{"d_shared_expert": 0, "normalize_top_k": true, "router_noise": 0.3, "optimizer": "adam_variant", "lr": 0.00234}
Below are experts of layer 3 (counted from 0) of a mixture-of-experts language model. Rows are named router (the router's row for the expert) and show model dimensions 0-95. Each number is 500 + 40 x the weight over its row's rms, rounded and kept within 0 to 999. Numbers have three digits each.
After each expert's rows: "comes after" lists some tokens at least twice as common just before its tokens as in all text. This comes from a sample of Wikipedia text that the model never trained on. Tokens count by the router's weight.

# expert 33
router:454469436512469462573481547494518500480461512565541548579537535441493505551521536491496511450550521517544513473465435468513429604478539584451510552566499450488520507511490527489456526539467429556550472499551530533494499550529478472463503468443503443532442450459538522509501438523566516481
comes after: "\n", " Votes", " Result", " GD", " minutes", " 2–1"

# expert 92
router:430503438539431442469512574450487555513458506494553529510599463457540549486479506466494550482532534555495460564587438504541468537503520550511543503597492529466487572530475509457517539541505437511543482493511540512515485563489503476481426402486494513527468503481548501503449547473474483502
comes after: " ", " 1", " 3", " Nominated", " 2", " 5"

# expert 64
router:500474438524455433537544520532495577442455505559486529472515504473521489516532473496548494483519528568563504508485486434563444554496548543482479517587453458529539466499446520433460521517457469533549489494569515516513552535574475513513520449498479484574408522520572506480508457556551549444
comes after: " the", " of", "|", " 0", " at", " 1"

# expert 31
router:472467505500418506505441516503463548473453509521512559529606527487454486503487482453476564528494524572582486563492445503554451536484556580558569513515501566476487562520455520490540491537510450592488528489520538535474466561578506456536469467489461490522495537437537522534502490450519536481
comes after: " ", " 0", ")", "\"", " 1", " 2"

# expert 24
router:434463452525467481553497528522490531480451470539543550585552513466458537579498537431457533481509499510618533536476475430515455587485527563455519542557533466524549486505480531443460526529446450531561528477553522478526478530534495463454505484500505466532486458461529520510491429478535531438
comes after: " =", " is", "\n   ", " was", " as", "'"

# expert 30
router:402515449624488457511488521456520455436502532456500535469516565443526486486473434486464501431528443505560497539471419517541488464526528549489542578508492529490537515498499516523519472484500526565544477556541478463535513475549550521477491439438488521598467506528489429475535483529539490469
comes after: " the", " a", " and", "'s", " to", " The"

# expert 98
router:458435516544446468480472600450535503474528499522485511478492520517499509562529526455488511505521402546574517540523491461485487532497533451435568526513425461562511543567495481425445541506472474469512511557515505531460508505508489440518462488514418488594456584534470477495507488537555485437
comes after: " the", " of", " that", " The", " a", " and"

# expert 4
router:433471452512485481554554506493449502533528455450490520491567571450453541539453549502532469437538426555501516533542400512578533475533557557544489554526493553478501490489406530537548503551425479466541485515514471521451536544505489541520523458515472569569521517443470525496511527487504505505
comes after: "-", " of", " in", " and", ":", "|"

# expert 71
router:450421414489513531516480565450506560473468527587573552546553570457482495552481532458529472499570504532589524509501489457520485527474545533503482564506494432503515493489469538460488527521379506507552505470548505484492526518542502461502516491474484526604478428481491508499522433487525475471
comes after: ".", " to", " where", "s.", " that", " It"

# expert 109
router:447429431554430449504447537475499492472460410482552520510543524463484526554464477453519543464528503464501489513484423479550508510443514567506502588561495514543558567529522550485514559546432501524497537467551524555502482489480543447492552491492473461585493456527524483486545513510468581486
comes after: " |", ")", " =", "|---|---|---|---|", "|---|---|---|", "|---|---|---|---|---|---|"

# expert 44
router:455435487494465471559520557507524483475447461549545515535531554478464503578506535460499499440535527544570496492467480457522447601500538555476544528563506435534541475511466532482450577521427443561543495488558532500510516517565503469448512456489491449533438466481555538506506438479536539463
comes after: " 2", " 1", " 0", " in", " 3", " 4"

# expert 89
router:429440449502493473578503503497515503462464483554547533562534532464445507579477516459482521457518547565601496501492479409514445589485547574466535541553495464508560478490479551485454522547447470556541505497538515474536482528573476460478493508479498484542456457492522546506501446477550540463
comes after: " |", " have", " has", " had", " cost", " Spl"

# expert 14
router:404477513498452541477481525456533473471466443510490535510488595436462504463442485420557469460436499498567516509464477524537443477456605551475455532552561514483488494506485494461548562551441513483487452506553515456526492509561561452413511508474518521521489553469524485498563538491518497506
comes after: " the", " a", " and", " of", " his", " in"

# expert 0
router:434442442573423467539457526441482567466467458475522489515599483438478538476470461478466493484534504475548439490504401505508518542438558550489543515564492543569533534529530550490519548549432441580489573500520511519508470554496525479479551476511464464517533517470505500514479512468526516500
comes after: " |", ".", ")", "s.", " also==", ")."

# expert 93
router:409497537517432431508531503492464486425472475571524538534524572495533603554499454431522482412536456556536503498498469509491500527506498534504581482517563527551498496550461520496517530607474495459525470437500452509495486462498507487493534479417511473563498488505458490473523460495550519573
comes after: " a", " the", " and", " of", " as", "'s"

# expert 86
router:495475405540522492525502519509470506495508490518523564459603506480481548562457490511423527456525538537562506522496442491534449479513469524424479549544496439463582488456481539451490508566524484508562472547534563476508486485495533426474562474463486530572476509470504496536544501469615544509
comes after: " |", "|", " The", " National", " an", " (Japanese:"

# expert 41
router:508510431590500492538463530441466517451471477515464549483548529463464559550466471441545478468547524522549441553491473463481448498493510446542512458561542475497531523472386565485553546499478512469537467503563473529481519574478463507433444443455478475505503472492527414481545486497491574498
comes after: " to", " he", " was", " and", " He", " were"

# expert 49
router:392425444515486486563531517515497484477490517537539537579522544437476521531510520440489532456546520543597497505460460427519457600502545562491525524565511426516525476488498530481460503557471476534538502473576516533500495510552465489476484488494481442556459439481519521536510423482541514477
comes after: " 0", " ", "pt", " over", " of", " ITA"

# expert 82
router:435438466519459488581501536478517539464484469536553547572518537438464479590514514496506504474550490535582507507492480455501429621499541603479535568542490449526532483537467537455477549513475461546525496505529511491514472497533499461445501468473499462524459450457534527499503431474562522477
comes after: "\n", ",", " by", "s,", "es,", ")"

# expert 18
router:494503406502476468554488498435484500425519469512568511488579540467488499517437529507512468539532439487560475497477488545536484481465527484486536536623473523535510520438507528452544532519471486493566488580517534472562554461577490450514463471469454465541397509491531451507514489551554500487
comes after: " the", " The", " a", "The", " his", " first"

# expert 51
router:419464499524470492592554553506516529451504469549543532535517547375448537506465478501463537541505530518583485487456487443511445544454527533460495468513489400565539511515471600476492538519469460511520498466558520507509485455561525483486479521447468492554473457508519476484552447483530541492
comes after: " |", "|", " the", " in", "-", " September"

# expert 96
router:475473471589424524488455493509559513442460473470444536482526493480524531506490430468507547516554471490537479554490491513587438497453517478505576445494504525603497581455422506489581516510383534514522501479501497535504523516530506496521433446434438481474501525548473512464524526507472501482
comes after: " was", " and", " he", " were", " also", " be"

# expert 88
router:448436454542481503588518534470523504477468457538562554584530536461466487585471502475462521489493505523578508488472455430533401599529543531473521488566499451508520481550442503494474506569479482578582518483522508490491502524492504472466503487489509441496487488457534556539522436538542525488
comes after: "\n", " able", " unable", " agreed", " reported", " attempted"

# expert 12
router:417460434517487491554481537514511507470460491515545528566530537455460509556504518486487510455543509513559514487476435449515430580492533532404576526563524455551524455497445530467507535543442480541580502525539500523526496508523470435461508485477499477523429456465521531547497410493568521472
comes after: "\n", " 196", " 198", " (196", " 199", " (198"

# expert 6
router:419455520534469568553513538462472500477440497533489511459525415455537539444507449485546519492490440517549510557542438455513474457500490544466540520626492522498556505554479505524478540552481538550497481546459566426467513526519545403525501538543445511516464567463469508478495502498478531499
comes after: "-", "\n", "|", "==See", "==", " •"

# expert 117
router:478415520555451464524462577527510478506464472450582514451595568484526561467522484458479484533542504530501521535464455494511574458510466546496510484562523486461512557443460504515540499565463509490524527548485558443437503506532556421534460448451455513520521494556539460470564489527499539455
comes after: " was", " is", " also", " and", " to", " were"

# expert 8
router:449438437505413450509482575507517544508457474481538580548541540448528555510443509468465526496522495475536475548525413495509521520436524494549511550585473497498583497579524544478571563515451474486530539489548510484525493545469527473499527420484430482530452505450527498502563514508529512507
comes after: "\n", ".", "===", "==", " ==", "s."

# expert 23
router:400457472534490465587523535514558510519475455520543520568557530444531546480542451471434560439546515483578468496513514493475457527454474541492527525565505469479578512515460515463461573531513416525525494503563453506521471497495564524471447511525442522543483514521439505517512544490518575464
comes after: " |", "|", " on", "On", ":", " On"

# expert 38
router:442498542507432479532496504486458459479505476499542545579507507461491495564479539537527510517545505531570509571549520513550538567524570581498514545522575419519606524533422466486578589490473471510496482566561483504513535500529494448457503534475445490513535496514505496541475512507501560534
comes after: " New", " the", " University", " in", " South", " of"

# expert 106
router:415490462486476481517483512506531503484493542535510551515550550452463576561501507428472513440503537494587507502504447479549449562485489551472507522567524450466516529488474562455474493573518448531530462501572524538495472534514519386486555498475551484508469460469494517561501525428570563459
comes after: " |", "\n", "|", " 0", "%", "\n   "

# expert 124
router:454460436531519501532432570488580510479484472502483567535509491470491470578506540461474478447513484510528438548578450484530529528443583535477547496538408474532544492484462517434567519521494558509557453518530557456538515512449486526522544475468509452525510483509501534488451471483574589497
comes after: "\n", ".", "s.", ").", "es.", "ed."

# expert 105
router:435485480530427484479490547464426519414541529547553511560528549483407547478524452484484564459584459528573506483484474522523473542477484510475461489614519500484491487493474571473536538513507503476504516495561443482535523464532531484470467481512445472567457487506564525568490435529468508460
comes after: " the", " a", " 1", " his", " The", " in"

# expert 60
router:428455469518490490564495543513500492457473478546547504584543529490438517587504529468492506477545520543564495511485474444513429608494529570458508548566503438491530489527480540452473538565440473550571506504522521479546481501548502459453506499485496432532472452484525514520507423468555528437
comes after: "\n", " |", " medal", " Fut", " alone", " in)"

# expert 17
router:500441431538456507563480543551499517415471521554545524558539518454449523543482500463498504408495525501553472569489475483495456534512530541509493518536492466510495420487506563487439509519429456533577497497485540468470478549490521442461500511448495485519425425464593551479468490507564558491
comes after: " ", "\n", " MF", " can", "\\", "_"

# expert 68
router:464435545472484573508449579525511503492515459519469607512550494508554532542495527486471476513580451516529474547503444501553471473517481506469485567517424590473475530499506574514564545535492447506503534526537502496466499561480563457484475451439521547555493558499521463513459588531456500523
comes after: "-", " the", " of", " and", " The", " an"

# expert 110
router:521458537526445438510488547433537473449468453471534550522493487490563532519516467518552481496472479526564488508526475517580427493460461536550485537532544486515530473455460513547561482603432467477497464548541476475512514474509601401485461461454502482579466514451497512536564498520517525544
comes after: " the", " United", " of", " a", " and", " National"

# expert 22
router:401373448568507472507480512502509529514522454571513538497559560485523508539521467516492541436522478518493456510460407498473504538449536524542499530572478481531499553565457507451529511497458485460557547607507498469490501538476477439551475499494526502545493453495515533452497573476536527463
comes after: "\n", "\n ", "1", " Co", "-of", " mid"

# expert 90
router:444455452571430482514473563455509515463448422554487520560545491467477550526484545481500533493549534494529544528548458422554464570449520514514532529570512488497528528528531547480466566536416448515470535516484446452520507547501560459491549512492417482541465473511566468482513473498526563520
comes after: "\n", " =", " ==", "==", "===", " ==="

# expert 122
router:368395423506479529518520502515523464511458491505533544514572521448439463570517492428494521481497512528593460492498480408522497547503569469464509550531491475496510505504465542538474494539453453574577458516556460554496540511516516480483518499509499483510465460504514523538468470468578471507
comes after: "\n", " /", ":", " an", " on", "="

# expert 54
router:435445428489466490558523485485506507444455489581571526478535552454517505589509497474466524465507538561593494493499486474505399535470527527477507552537474445502563513531484564480482541530461455506570522543568442432493461539537509536483506461502502508515531504498557554514500413489521552507
comes after: " in", " on", " In", "In", " January", "|"